config.yaml
d_shared_expert: 192
normalize_top_k: true
init_std_qkv: 0.0268
lr_mult_o: 4.0
train_tokens: 315900000
Below are experts of layer 8 (counted from 0) of a mixture-of-experts language model. Rows are named router (the router's row for the expert), up (a neuron's input weights, with its number) and show model dimensions 0-191. Each number is 500 + 40 x the weight over its row's rms, rounded and kept within 0 to 999. Numbers have three digits each.
Before each expert's rows: "comes after" lists some tokens at least twice as common just before its tokens as in all text. This comes from a sample of Wikipedia text that the model never trained on. Tokens count by the router's weight.

# expert 2
comes after: " the", "-", " a", " and", "|", " of"
router:466466514493474513494489515472504514495503454530606493507513581446509481538580545476452493424488585396445514564506563403448501496487537536483457482452478469492528546496451518472501493471453439460488524429456518505427464505469556505530464456476600495481563516509439457512412414455484524563470513494559538531470515458537565566563526515489488459519475556540582534448506460518480483526462522485508451485473454482505409475525495545404552506484478554524522474503475548573476540519496492502529473533519498477576529528549479539465516492535453538455541474527494537556493504483468522489
up1:507475559483489519514428507559489483565599449500499506492507573490533530487554504493419537456475511503458556521496512472512465534505531523463426430531512512473472522513425478529553482523505471465424501466488523560536532559463528460563427465479481498446495504552515457492484578491433522535495512510481513514459558503495490599426540453537504449485498555546518517540533488484484576481445546440536506541485482463522431524506527543470486508513471450523532497548559499542486480584472466470514404432489431444456482572485485478516405450508430514506486523620477470503527493516558559467
up2:450463513491530519443484476491495531442405570521603509546499494488415463461482538435506446504512518504513481542564532567451550500494516552576530561420478536459482512512539462564479469541488469497481488463534537558519582476450485544436470477490505471486521547506496476533471571526463504524543536501528508486464447568588495531460508519479498517477516536493471417494449437543503465499538555480475431495479477534549512455485504519465447389478458402474528498525417570496447493473512556534487543505599531539482499474556465467525464529481489498500502504480561507537507430483468587496
up3:520502562479446526501529535513520524526507569465498462471464537470551560515519506438537536520525521468538515456515535512472477526514505446462518482494475451528522551440520460478477448509508458491426564563541439453480482552436510526509481504484414531556537515519493428351510488535556447477457530546517506561489452528523512390490486565444408535486524504495475459523467567473536445499461554491495465469542558440450449507484526530509484476516547605471478474592486453538440419532492505460532540474538495549498498592492495451491481520519489518503459541567485554455490553496526469499
up4:495443534546522523486484558507462523451513583575546499429594515539475507560529527433508485459469452445571447487466568475465551551495428482517493527482442433512523496565533486529492489503605491534564468478552494512496457507445540460494531484462567580490504534542511503482554517497548575442484527528536424451477517434504505499521515443439517528472452606512500511480510416486493485480554538534510522556507484560453492517434516538487459501482441465473515491496508524527413463470450513491416467498531469545514510459556513483533540512411522480467449434431477478462531518493514477472
up5:560478492456566470538490503488585490456541478562396485510542501465511489565464525485473558455525496434486515549461492508497525511505494500520528505443487561534537506510472514513505472402450502501523459448456453521555447503467451485459513537493459489481557514486519504463469468473504424434564422533489525468475630555473497506469446519460439529516537551484499520502456488464527600438523537445454449477498528505507507483513523415546543482481548478460446534539470554438567566549511502462543554536475448462569453540532470543554530443441459544499508419457502467504500458533532504534
up6:455540511516568519548510487540465482511421438520567410549503445500518507472529584479475534469470512496480510490602466496462470560605521429510461488488557495522529597465534477484524428502477505476509540492465496409535455482524480470480487480567510494493528567455488531505493470525552490508532570494486508543445491489568517540496583506494490458476494577484451543506418529481442525540463507404439435526475463529481505537561461519445507464511568499517483499522469391521493534429468484539481496521519465491453504533434481503528522512463589519509549484528550477535590458478460498504
up7:488431476430482521545517493556444491528482453526479436488562488436445549534560551501446443470470551522516522514473523546512444458468484520543486522440476490528471478531530557504458423424464496464477491495472501529548445444539445545473397505463524600504535545566465490516481450529534526493577544523503493589478478447483511488480459567477486531503522519571500456509497500491465560487513487478490483552401455487465528525491567551490479472490422499504487479489431562482494565529461521563570477509510454438535550508461468458560540486528495524417437507562480525546561509446549501530
up8:554448487532516421462503540569466468502526472541576509479481546468434425450492562483445450484560493426527505539464583501535467543532481552479470533448497518559511542501590464464463492522529491481502506446509473542518483522567484442574537508518570533488551524547540505521484515511526544462493446494534500409440565498521456558491466510405445470473462504552454479465543552518570443560512478512551465560511476463480503516562425538510423475497490505501563514490503523487538495550498516462493487458534578438426482491511440471506446440532493477494558507530435477490504483453427468494
up9:473511459567469488431439486578456452493513545457557518529441484512415467497507512501592553507566546460506509491517498516528437488459550550438611505524477476512450449494480508520485462496443491481548511480472474441511529498460519483528507477570435504512556506454472526482506492498518480550485461473594469519477509480547476469461599445499483451508480509476536552413409494473497508546517420592513474532485521510502461463526466546501571449530472544482544492531446466385484427548530501556456517515547464497549499546506529540528520488518521521480554476460511558524489569419477528461
up10:434450550570571476465532495573500520528469565503531473458549501488483541472532542441489536547499440456492519481494523430504516535460529470538559480501504442507543505473526538414446434425500528492500403427481552496429493515516580509512471513479491508529491485487480525481468440559484554546558438431503520459505453499560468477541554436546525561484438507451527592456509494508485510438535516559457534480509433566508490501441512499481434547500533462476522537455498479527513547445571502490582527528507492512490513457520556527524508519439556500487483528468608471501514483507458417436
up11:536458545506548606463494526485488507555491481507509468495399485454517526523522517496503475538522541493490525514521552514482524511461537498455481539507462547516474564540524586474534520493396460517542477439448545464519506515500489481523526520485545541444568471480442521424504442507531446535495486469484456569483535483525507535434426548505463497486539541519520436471485504560463558503545487454575582517527583533497440441492562451525557532494448479455434459533471465449461559522476477454444480437510457558512560493523498534488478532452446451479534485480446538462464540469407506600
up12:523489547411613496563540483500491493524513490491503578495509547512498463539452528498412489465516503506474505454526469457500489497535468641489462520463537492570504511471498468505455490504485474526512489493530461521515561482512460438550565446495483599517566590497501580488558497515530510491448500445511562448491545528463465507524567512569441455465451463540538472486434540384472444496568525515511488507480495457495461510521459562463454483483547468487508496522443517527563531485502470522543524514531401565528525539456437468505470539496490429465475430525487442468509460523528526525
up13:476493547496453522549494497499556484513453504557463435477479435504533432483458518471481481506488499501516471500514563586484571502513438462437516552472479528537457437539512455497491494526481516541489535510512500525529516440511438535568582501507502463524399591499531453489468496383530572507464500526446472462558480423614567602527486467485484570436512538470478489471493462529558505507465447599460514534472435466521477490488467446455473536482484565493542525464485507496510501507447492523435489482516496456451550529486453532575542476532501519561493423526525531530500490476460532556

# expert 8
comes after: ",", " |", " of", ":", "|", " the"
router:440505531529517553558456521404490542497497502522498506516594603454609478508488511455440521495475552441500468526558508530503557518441557483485485472515513462475577492477465437509495493521520537500462478510487491590526460514539568494489475513451521511495505412438441499464455421503517472473481547487496466557531539426543527496501473578472484491482583527500503507468486503508560426512458429474491461491432451499506389476443477593548530493430460518513478538508449482546507478533496483496530474506565478563501492477539496525467539464575572537421491485570509499476540494473480533494
up5:492503507503578509435560543413467533491487502556489475465519523515462517495441510442478500488495473460507575493474506509471461513559557492501450524449473461567500468484543488462487476499505524546498434449510527487482526533539519504508487404422449489504482543555506524524452476517440448483496492440470539499515531473505588541548504492472544505532593492542502491525567481569527508536414619512400453459491553512523522445432449542481566504512513558498481490505508454524453489549546535551519481482530514463492563588562512461481438537567489490454498463573468471483486472566392479487
up6:485524481540414478505505526475499531493501501511461532554453433472507446494500498455494529501544472563463486442531487440413422430470531468564528541489559452549543503539451505478533522540502491499582430524539549520487493559479516512496522553524444525491542493534490553459563429513497509457521462486432478528580503555510414454525394514448445513514502538420515547510426448489500534482585468550458521516545514558611460551549566495518457470508484489445420490528509542484504477484500565475492518503554480504548435502507505504506470555498571466494451460482461475448576509515507512487
up7:483472506507509570464401483496555483515458522469457541441442450509524457526483418531409427549462593446504529559473424551505517505412487479489464504491502503438509470487479438463537526487549522520502518522455506523491527483447519509490508568533496513483527493483526474490525533505479530532527426516509483601552523521494499547442506506491455492495414446505445528489505502473495464553479416531492517567502470462524493470585500506515513518536539500506501547621565556529484497524561465431518506472540450570443507501560494501464476499584523558484492529469514479463415577421466518559
up8:479479540539535514459413455502552485463425486492459498428454550472434462469532594499509534529487465512605516552487526578479529466503539604512436552482568450487625484453544536503535474513550514537498546379558482555521459548411555486447490542516494423465556482522451481529467433492460468504509516523437471535553427507501512514495479452473535548526478516507530440508510502509457499476467533502550506431521451521536475540518453504469539473481456541508539477470541471494475512511480482487535414516519540495525503477511472555503538472536497508484474488457481546498405463523544529500
up9:443482503526439538445417461560520544504556498514493458556519547462523485473515555518498532508489556434531468541535523518504511470550433524442496439450558473511485539537475479464611503569527474488487531559455457495483481432527480423459443489530584586563574487420496476503485454491510535563601528498457483433553560494488468447437510519481514451431467563455549521508518524503547502434506502544547517503449530542465442507520460462549433479486470490474450488568474499468499535434514467470436514477514463588526526540463527515473479478446473505465551543501504501502509552470502499518
up10:531437495479526472484502495518469508516539583498468463594509565503458529491543586533548505481488562510506491474537543463467503459491501487406515487498512577448508473506440476500471519509491516455600442532519476521512518532586439483506510493572528477536529475525521457526448599453550538553527438517454462504518534432508509533524569537495542520456446521508450466518534466420465479483489493471539508464436480621490475519428542468521474445511492407518439561468446453546488479508484437532495437513461517576478477482491476426475505528533477608507447458527483452518528501472511479487
up11:468494501517495536462454490514519452436450506527530479535526459576496461460460494506521511572567494463469485559454466575480512500463532485517573477487497450467447470540527486509485459481506547400486538517445455542559503519493546499519505508467624570466454537534473455515541483525440619535520479469568517489528472459531504491424475484443504508556432468495586489465522503484534466464471489558493584502505474436476415546483518461482518471496502504571502501521503508496543513489568552409532490486533451433516558486486466551505569536422451508456573536497460515561463479536544460513
up12:458459526483445467478473462565494550477544465532477485470553457450494503477516460527479564602544517466530476552521530438498523522501487536541588527545513527464493485493499543415467497519482542501522581445434451501516518477558525467517527545518537460459555510500570494485460458511517472525516519450525457480501429509418467486523515534504501508486504535499550476562422509498568537545497501484541523524511612386482406541488415530444461419513460481542468552490474465467497488534497541471533471541604482445547524444516523510480440477481442522504523515479423511483545479507454575541
up13:452544445441462492448515445443563422506486518435464507456464511452533537487520518476484525457529555421450532516502493504542519526529450460509500521502575489470500436544482480475475538418494446504566438558532539495498477489590505477490456476524559523500527452513484459505504486512490516472485589438480443577492433487515440544487520502524527494539429523568504554509486441507464524502556497458525540481562550477537432527607525456530473555478538542457443507470447473495509478513520478508494470514389506545520529485523512532451632454480548592473518456550476488533528492488521490456
up14:556468472476456592493528472441556487524513439440469470527561566508462457556503550550498585534535562529510513533538514492469574500406465434438503589540449546509483460485458537529535482501528494449501539522491531487429425575445555491463496410486510452522499463432482446490473481474549542479531472534488485580503505492531501523513507458461517495452545555460511447450492567499522532548474537444519569548484528514494481506513472519577437490541510425527445455541456530477480482496540430369498471473481536539518551464506467499504521501570481449474526506494490497466493454482469529509
up15:485512479499495484490440532478519446454472496443409537513486542398582472487493570486465507456480560538525508534500506531542458482554481570506534465533509469499495478501457564510486448497483554521485487427548517517585417555432485520465467535513503438528512497432579515501481466425509443494438543526522523515493438433524522533496530505495479522530508510464502549437515473501499570507531513510494537409443519481532568520533546546566505440537399524527487494533469468542542557430500556421493541497546555562451476553434443443471507440505511508525545479570497511445495533557509482481
up16:488438476484504515508496581496474445542452513452465544563535517430539495429463576464473439494423487478437576506491507524510579547474476443475469597483499511542493510514428492518563481539547507512514572571493557466526475542511483491441494455482519443461417533590490524488448436509522474458500497552501479546514487559446460497513585484506577535544535553476511480483471535538429406468552443519493491500518435458512549462503540502473522491483413535544470520531434478459475431463493490476459504482563524541546475525478490438511507491521522519559463564454485489487501520543507557552
up17:457533419542411589454475434535511505521469538404473477529537487517518492476493509448543527469489493476437472508570537487472471521467487517553456529475477486476525552508508500502547454423427532470580516569494490424470509514547510478468538462498462557589568486514522478453453500486502553449535444563455475521567473465526538440524474565541472494476572451489556516466411473491483516563459480476503558513481455476477499489446535575513523508482478428509516542433486551515556502493563541547422488585498499550468513489528545446442527481534507543478503469515464539508527523531526509414

# expert 12
comes after: "ed", ",", " of", " in", "ing", "'"
router:489455500448609494429495553464458577449445478522570575550512540474551418542518499492464536435508498487514480511465497459467611578508505470446469525467486468522536478450459569510486491458444523425512542469541482599518502521470477499539476443507524559458523459503484504455464454495596483544492519478538502552566502497523511578540539502462531511451525502502602558458445485476499475515571485486412462472490457503484502516467481501500527462478507539484496511437496488521450543499450529531563444488590486522500513512443507493467535473538505541439449488571484570455546477468517478506
up5:454543492579583569446476544399424468478530478524585539507524512475458406501492431554515466474491530492421508529506562473486535524475503452475485523459481444459495441471507568534525502468501502454566491474498534488521537546499541492512474489507444429557488527492469500483445506514501541446493489510529548494589515445517495559489519548483517481439496438559490465534430483469483510429574485475551461443480469508509617510485512564538552527550381559493505539439533443513450515530482459487525525490535523529537543497507433547546516514488516502469535481589481473495484477476543451498
up6:470469564480457531510519498543505527515569498537491534539528542462560474533467503513506459478607476494477499489521477507482557507479502488626441536546476388607483501465555528560524475552531534526476493443524521473540535475499480543449487497517531532486487501443455425498517508458490437523520568425432516498512440510518555518496440504517455483519527527469529518471490533553427518459520511482584510470424444563472557488464511589490478543473549471517544493477499448509485532471513493526444465447468411483476512520452465466472496508525396458506431513539540523522526461497509465614
up7:380486478511535556480514484552564475461519549479444570456498569510524533515544513577549427512542468463572490538507567510486508476503464531549455487542477506499499510472482542509461526478555577508529471547474466535504562463506495467488565467493412456551508522487453538545531488507510500530517471508482420501491522487517555539501512562385506550465509541449486429457483525497489504517487474471449497505564478536459544507467492473521517530465461534496495533492502544517458477569464556456439446489538516591548401468513505414501485504472416541524510449505521569443484427481528397490
up8:526545561469458476455437493487513565548477478486457525509481559428557450513505578472501485496437483484513457505429418456462533544541480454459516479514516514503489458446513539591471525538546517518533514521484444480471454415579506567554506535374516572465560464501522518534540451480565514536542514511470452615475518527476482553511425507506420503523559499526545478445509441471500534462511540511529492470509459527502493500465564509525458453470560506408492545550534533447472452535400467512513508534539485558507506475457529488539528501483566463512477561514461483506526487480485497547
up9:494505521541553472396465521440540517449420476455484515453455555563533467457473443520496511596490552543564558533410515535454504428515456507502471523519473505527542509524489518472511469497550469441476514539496512464564523454474526427552555489548520511525469439563490474533522531551579476579519408453467426497499430519557478460459510477598478500497494557488535481491545472488474454489426518498475499558536458515494519531448524570548488460526585541530546505511427458526495483553458463479507496505501502519486524498505545432557512497531451466545499527523515514458471387500502481480
up10:471541479486477523567486529485440540529510511518493530488512460440493571517585536487449511513559446457475541515418561515494397479439444465481509541554552466490534469518541436509457446438551551432460527497482511511515462542500504509469408452521547604525547508466482454560492451457476520506403533469520476550482511419497509547508531503548469531536444528510531479549581451478510393487494472479521512489492506484512536513534508543581434513453504484508559552517457533495543511560518515522466475523494470492445474460490546473455559461484427555495544489598517534491550442514504525521
up11:531519572559570562481493482498589531472515476478596496455553492479456498492488479494519404560521515484468490477492503487509562479450573462477476516501459516407471491470521408516534480466559454504495493515523502484504470487535490461481498524505525531478399498471522504578467585484483529577504538424461463447529454508546537498484526516477532512502446461475499439506455490508537440469544512469532488514507449616616479454481426485475438530506513460537546481498463550526498476495482568531501474522486522534435518442528407465479504481546517540529437408560529526550505450474474549507
up12:475449531525499567494501446459603492505454554489426509456503511477506546502470493491461473529554543510532493471479482523531467527434477522495529490507496491498542525573438496487430573498491539474488558597436536428557394490487477452546475532450459412539552532443496580441518473545490487458501487498401541513445533455489427456554438473484487507501559505556494496530523452454464516475445547504493487485551547509545494563529505532533559525515476543521505451561515555432478524477524526470484493495499414451484496416443547529503526533517494502457585512507512504508494463535490583557
up13:491546508503542501440524466446468507455540448541556475481528496522442506518483515460447513485435532544504563573495513465528531483459471476505558524446562396521498485459502514544517504442480536501507500534470582481487440559499538526457476455556504463455481549480433523478573480547469500486469445508519545439539490486520501480458569601518543507410636487456499458552472484481492490496506456511489465500500482480532527475462520471551493420454484423464451505452509524511527558527467462487531596532512480559510383501508520521465476479599539472514545475504506535495502487593482556544
up14:430458447534532508460489490620507458426457531509421505505521460476499460536548526494591479493568517484483473459432482469422511490542513473430472564585475560483568457586509506547471470486505460485493502497552501569540522495482549450479489586524486534445515544447554478515500500491597444542529557472479503475488469499523499473553497496497500477582490488489475528558464491530477444518536501495465538530466457459486538521521542497380561516467518557528487509458495444500495445535505535442520463432613498518495454513501484539542529491425461501524586505522495453502459504519486470465
up15:550561541526509496495507422500488476447462421489490469524559528486547494535512565492530441423470522542542530531423512470465525559533482546553531449536501463512506475525530499519435532567461528534526570439540549547568565437462496485572463462484495478452439547551416502509495501421460493548524448494542561533455485489507460529515498548432415483533497500453439433410455524510582408481516458522517528496451529497419470451447505494500509473540465485529582526508441500473458514584464498514554467492518492525513544543515515470497528535503466465536539459490519473438535531521510489529
up16:454456520576495464468563509473491481429537534511490490518440470483505494525456471517490474561470465505480543495493507542488555508440529567476438462543454512568484473481530449544483464499512499493465530517465534483419511599433559487478546444466519483387513439499534501498500541468582466502477478528460535440489524516473486505549547504568526466533497534448528580539475531585482478584520536548493498491536488506559555504508431485537502516456558482418449457473547463581558492463455507506516497516523558519536470494478444492471522532443414604519511536542518569521430510498457511432
up17:571552489597551482479584565494533497566535519543578482472495535491508459495439504418467527562542492582485464494540564605502501525524448550509517489511579486482496519518503455511456436615471484404460432555486510458476526536498552457471503471439515529431465458510432534519533476521443557461515546467531538474509516495465499573428446434524506493476549475525498431523495524531505507527533502460452482546523486518513540472467538501509458473565510439469523526443517497541541507542549455441452489459426448463467491491471456468505558491465489547515510464514541452513462500472493488549

# expert 6
comes after: "\n", " S", " ", " E", "S", "."
router:510472577460518496501437527489512527423455500476522534468498548459553495557541498544490552455520528496538458551482509485510539583510542522484498469482436422514529460501465526502494497457429490490459498492476513604462433472570459469520476445495548487489589477467462532461500473529555515588420486512519528550542521459482506530506535478424496538496514481511449537375493433455536460552515479517515507494394491500451404470470438532507541495449482501492423480540429492570540506518535468541549507496555506540513491505493521524488497431577499519509550497539511606444508479450488454467
up4:429430516477497533483443473496474555587532453515451465464537517462474507500464505569435474473529548412493496439504533475489461502532503443411521461548438453561415499492540538580494530533540509441516454569533457477529528484494543458454519497514572544528520573482492560463534503503544529429529469496570535507518508555519440509485541487490503472516435536436522519466500531572522543553522452529481480469507509474515507501524535503405465546511503517423487460482411562536540515469529481518500498461503456591517425538437523478544609505520538482493513485572471497487451501549526515495
up5:507520499529494500532464574441618481481400481499457527562465548457472560538529498540565512533521506497458512547422574467523560521436461505501524549479469458493535573478531503471562502449492499540510503461550447518449518501526524476540514493410523496543571395507492524360521455542500476489460486510520493480544463463534495456569526520497471501438476407563495523501486530451537497474515490441513483516514528506435504517485481531493514487416538513428439458504541512551493460499490380503540537459527491555547488529461547526484502427481508516527554455545457516477504535487477510484
up6:517468503452570438450450511502490569535513511472562474444498479473460475472499574506526512465474463462463579529500563497546442502495556485522504492452482464507569527438508441509471525543460516465471474456522539514431497483569545523486482544455501435512500461484443495446479440526465477559478490555567501502536448556541465531495510449483488493611575534475499573532505445501536446476533490484553461501584588567495525464478542556453464552535451561515479488513505454550472457445497454477499536468497505488603496536445489524489469466473403498471537486594482463496508458525567447516
up7:466523457454468519480518497488571596383464522514506488414460547468530470533540569506468499421563534524431448465469452477502495420514515480533515495547432456532484445498477490488458502475485501511523526514361482430526481479485576414501481483498459515515485474475469512518496520524547477584513509465506480528550501483492445464530544482508495499530591511492454545513482455500549521572552547478433511517467489461518473610590492547480535438569496505525515470553561554478499514575507494502558532471568472540441479546496509454528534518542468500432485475503474519517473443473508520517
up8:504501544404435463492515492492495483393490530405557483522495455459453493534524485504470535525522479520495440525498468504463535546462528521460509545537568504522508445481440460494500556481500554466509495485543520480443478525542538480512481491534521546468537450439458498548533448484540536432530543506539559522465503461442536444535489531428466526453455473522507483478536565482465421532501489542509511497479523441446442549539406474548539451510532489467467530589511553465522540529464540521510480515451535537503459449606491525592537526438533488516451591562428550530552505465549457466
up9:477474501490466444476587502482489474507485507473494541428552466559565486510431499492456539448607490556532505472523501497539496565508541557513474525510539478477520554431471431592518552500458508471604518531525535502541491524446495485481456474492515501561496490502511452515529453524574532492526517539501547536495448447494463485477465520440542505482487421479558450496458553524539468580502503398462554521521510496496445465518479521511451485490521487491481568488527557520511593582502455537528502504511518455465491520429546494479519510521477465419506377414533539422491491454437453499
up10:495484500542481475512556414446453487518539460533516504446512558496535524570478504567456470490483517569472496478503559505521480511484508502522512521454458404400447536530491508593381531522418552499448546539475475483542417476491511480496482564463530476483496466455501525480511518520568555505455505530496550551595480494589536519474486496495437518488612500523527485462573459414519578445516512541488566511506482515530466489449557526532510455477502443434514510533464540525475485567461438461477455549458531475496494514466524479510534491449466480500511465532522473472526443472497550579
up11:444505464451533464447492457526549503498539494519549509384520491509480450543498514489499536574540411470433488532496546536458480537506539525489492525494492514481474495563515465435534565495525422463498518483480482520442446520450497517565468497485520527538540511506524435474566459513531470496457590436534522473474484524527428502509590537478505517470431554494444492421481532488538459556485564487529416564461476517532466516519525485477515505506488498516508442494449549505529453497482562567455526408563509570492330513511491528490469522524541554474487462501492508508561553469499534551
up12:451519573522459541405481491480488534474510443482464456499506502480488534549468515501548515444521533474502497526507507549575502474535536492557506540556393516496513512464525540493507452480492506491529515546437558529509429407489453504571449494518518509487485561470547461521452557503461616540443543553498515522475572517466545441491449506573457472501433526479451505520525493580478496420466482488487532491481494531490472549518494571583527515560520470524538487422574414504510500454520540507498511484555491519483485539471475577387505410442547503465537479495490528559476504522476465456
up13:486465478527531491554448456463540511447498476496586523489526473562492463496364493549527481526605485471499532502495473509511555555522472415472477531463488514472487490549525517524475570554511529469512426531548521506514515432442574458528509529492522538410632503522516556524527467495473513540482514454491517486558419499471494516526501477466452451480529461589468482505490432479495506550478510453454514588394496533479510437466507505480488491543517490505472440491505456525515439498473565530561523484509470496577471528430590511491497465410475541492509533491479550545497434499524492493
up14:575492500499565525525476455531545516505480482513467477508494477514473498502480510577505508482549484529481457453488478473541505478476541508550457574507486504484416515530479538466452458558475440450503547508457508563397483480470458511467490457480568518493503457512527410446475479509510531489490506594534473472537496505511537540547568416477460534470556478507491547484427445502457555564437552561495517538462439559397411482556475469541596495411449480487478446500480501447459573488502579538452521489510506524505530507451546482494488467507501485503557475494590551554553479455488498555
up15:548492514526551501494497470435549557525471462449504509483532518525499515571580494496533554487525545493523404520454479469413455510456519579513529515451519459502527456473480441405578575436519555553557514574507544480455470529516412439517443488548442533487541533465447495488490536544515466496480535575504502557519510482451465538507544568521560489507521473469484511523455537556451490544429569501537526474412449459547494505513395472437492407500513500539471462487521471467502451512502511541563494508468477487581469503481440532476483478508526519534541534476523451522462485529517435509
up16:489379507458486466471465483474490517484511515490516485457560474517573503465479585502517510570577538488457455474464467539502499507478514533476468560575459365551488477482492548529502533450514510426563564470558461492530466447505501470535507565504477492486476549497484551550515539522443513511450518477440503478524521510379530500516500455508541586517522528435508502427569465490504381554515584484488520458558454546499417538511540486517555547468527490578506550512459483519519493457443538479496425455480512490529507424463526486531504491526496516507476523513564511555464491521487484490

# expert 21
comes after: " ", " T", " b", " re", " f", " ("
router:407467538489559514510491520482513516469476447522539548519476514460530465562504581520534574499509519470536485533481532454491537559463549539452443533494493416455505503476506482541503450481404519520482514486498578555433454588478504471500421505512543511470557482453492524507481465503552522515424482521555590475599454515531511494478474464543436512500480446472494538446522450420522448533519504446559550533483439520486448529439526510413520445429465533556493501489560503557483505602517488534547481516456473473530478513548564495477547494503542486433477505545526547470472469451451509454
up1:431473517416554474460523470483452534542442506476496507467504507432524475482507516486478478514479433505546501523482527500504556510434458546516534559510531464462531473483566510563427518468463479528501515500424476492563403531428450566541475615502534479495509522489528488555439488577535592503507551486573470432462444585521492436476502551493485495546555459523445478510486519454510529514489557495517515491466459468490535545564516512441479458473518546516560503402422506558446501547509473474478519479513506499461525452532495547531528553576453415479478528546443568486505449496515499508
up2:522524504484476580459524504524449484525514540528572506428519441505465552523494497460489575553499561463539502406536557462472509504491469452486479465477501502486448505512540521470538555430524523430530566477437503516507544521503463498472504508572487526516529587444498478497510537482445476514461593458550470482501535507556487453540546523548484507511492552478494534458539539560499502458532430475492486472395537559509490536430440567584435459479396487478459468578447392492516506503456540499490492512508475532518513530515512553522467460495467562510435454535465498508556496426466562461
up3:442500570535539449475508478497445526392444538572538450534492542498476479480452522504498539488473547527501507488514534542501505491511510474456471507496402473497498535568511463500533480480421459521503563476488505559533526554522475486535433466442518517448519581481508445536506486562442532547494415486614536455552514486473514555473505551551516492521448459553510443457495542478463450513588496519513508544467515424471499481558525429507533416432523496548544579549475464570539455493502460581508418449516521538546504477484448482475489546507489435534446504518522512507454548451494481496
up4:551470481489489497449474510538572447511509480496537506504450449512482495570520535507585490502551555456403460449499534446487504480456519447513470545488518467539573523499424540481517584513448471538558481477528496459491482517509426460520549502551437489463538516444553441525561484518471464563493563494513496481547458491516536506452402435518495549492535489459579502519487516438487477476512448538483471593467515510358456527560485555515519409453519469561492501443547504559507472470472515513553452471496494488570527507541543533520527481504536452474582492481565494472543506550535488483
up5:454489545506585503495499476553552517465520418483498541450501470526466545492509536470543547464544464510452497510546471511500505570492481477468508461475482480503500487551551461533509490494542521490491459539564447434480487490437518495511542441407572544439553541430513466443538444500458509486488482440502510525569543507473506513484437496502497521458485490484463513534591508454511457531445581459504470473497528463475456490441476542472483466454478553491425518582521477485583537472520474519410559578584520507515478595508546559555563536512485457388471539480551469508540445445502518469
up6:446489574531547496483474488508523483488500538533420551494545493433554522475459497467481547594519470508469498527512519559520554482511522424430432593506512392547502509460468534526441455514529528489558504492507464492476492625481522514463436526444544491463526535462445442500541438506499499460498495425559520470527446519553541498501453416471519499479514530505529424526480527518442492478543466469538518530539495544505464432528489531572471471479523555529557486458488497509515424467450510517521470513522423436445493545493494532567477507511600583488455521527462481530428474551496480505
up7:551543586521517557449520487485474486506461545587473567472596522476475495544509509440513511557447541532505474520473519520487525539435557600488480436420540499493529391525504485519539502497503501517458503484462511521476534465466504497558508605502526539538510445535500525473572499510448530433499564423554517448450549480479420471544503494453505453419498557484464464458502488508515472356468501531502545501499499503447545458508472518481491447439573552497503516484512518495483501494485492495428485492535594461454554496516506464570511483534486551479518501438468488456502486433539483524
up8:487502524510476473528546518529551501478453543456494540472426425424454426537539524499544524511541488472517565542537453494510481540425518533556504548486491447420455463534524475529547478487453519456499472531422486493469484589534510486541455457524550523524558574479469468476470535425561497524515486505549502543487455489500564547493561465506522523422545516527516581557479470498490447453506527468469587497512511464451496542450497529588504417412510545497483498530509455604517515571478442528504461525565470503479496503493502589477474465453502480508490489490446492468527440455416544451
up9:541413467507500490500555539519487565505468465528587469512542474515470539429529561586523527526466430475503447499470543522446516526486445429448477505488525563479522444524486536505467547484456454489499471473496508524507479513434534563503489505520549503509603587539387462492503474501505463444490525468501466543506527499467475471470505487442541534518511523524456514506536532478473479520500490459535458486520446550532421553529485479456446506478510639523419512484520496446496539517551511480471583487460529497500529488486501522484455463530502533483585584506602553562448469444495414519
up10:528469358433536530480459507476501547509517457449507402483479448457512504546499451510517539498551523419493479482575514526522497586530478539466503507516533473446501539510469451474521494522528501555509449486482500540530449445505441493452471429454560560449480471488583465427480529467511471515480426561553595489507511514495435428544456572480511479527547539475504520527545515472517417538458511576531504497533489427542470566497428485559497453460526516510500503514479479493514458521475486487449476529497540520548537504559472546472561533538563528537480482453546454554457460557483555477
up11:421417432495523489506520534527570508454476497439451443483485548504464457514488547509502516516538474538459550522513532520548500449389541481547525562424512489575514535450550479496590438433510551451530446507506460592456474544532476471490436539539444533464470470497485495455522442469489571551510459495540467476465503556542489465540481447525520509411481552460534543521435508496551479535479487455494488532528523440507480489520529567457588469473520520513473511466544552480568447523524521496542445539519466447461535486553432501480488553528435487471529525489475508567549568560483503511
up12:537439504515471549543497529467524496516539504495535442470446501362485506490476470456517487521431463463473443507486516482579495516459525489540530516474556442521464424555537534509576472505486534538543494483491454476586548499425504412517523534510502504451469530526538412506490499475571529473467584519492532496484451460575485529602476488459529500445543515483549456451441513484535501530532495477461528585476487492509484511409483481456409463522514511566490538549513504469555502525428447449506570474427461546570489530514542466504520498559489499495517571503515508512514445500472555428
up13:536571535454574487475476461570526518543498573516491485530463508459495525503511503467459498491467492565431440517528557440545499502495580551455424568457474502500486529439484504473557525481549453493529423481436489524454490469523461509437493520517514434493565470492416516598511422477441504526481544525542508476484483497453511547499517549506450520429553451530509543499477532530508519479562441530506504489505454571576505484471491483558507467470435472509536432494563587580531452463485528493450446536488525539522529502440537450523474517536547516478513490495471411502545457504595543445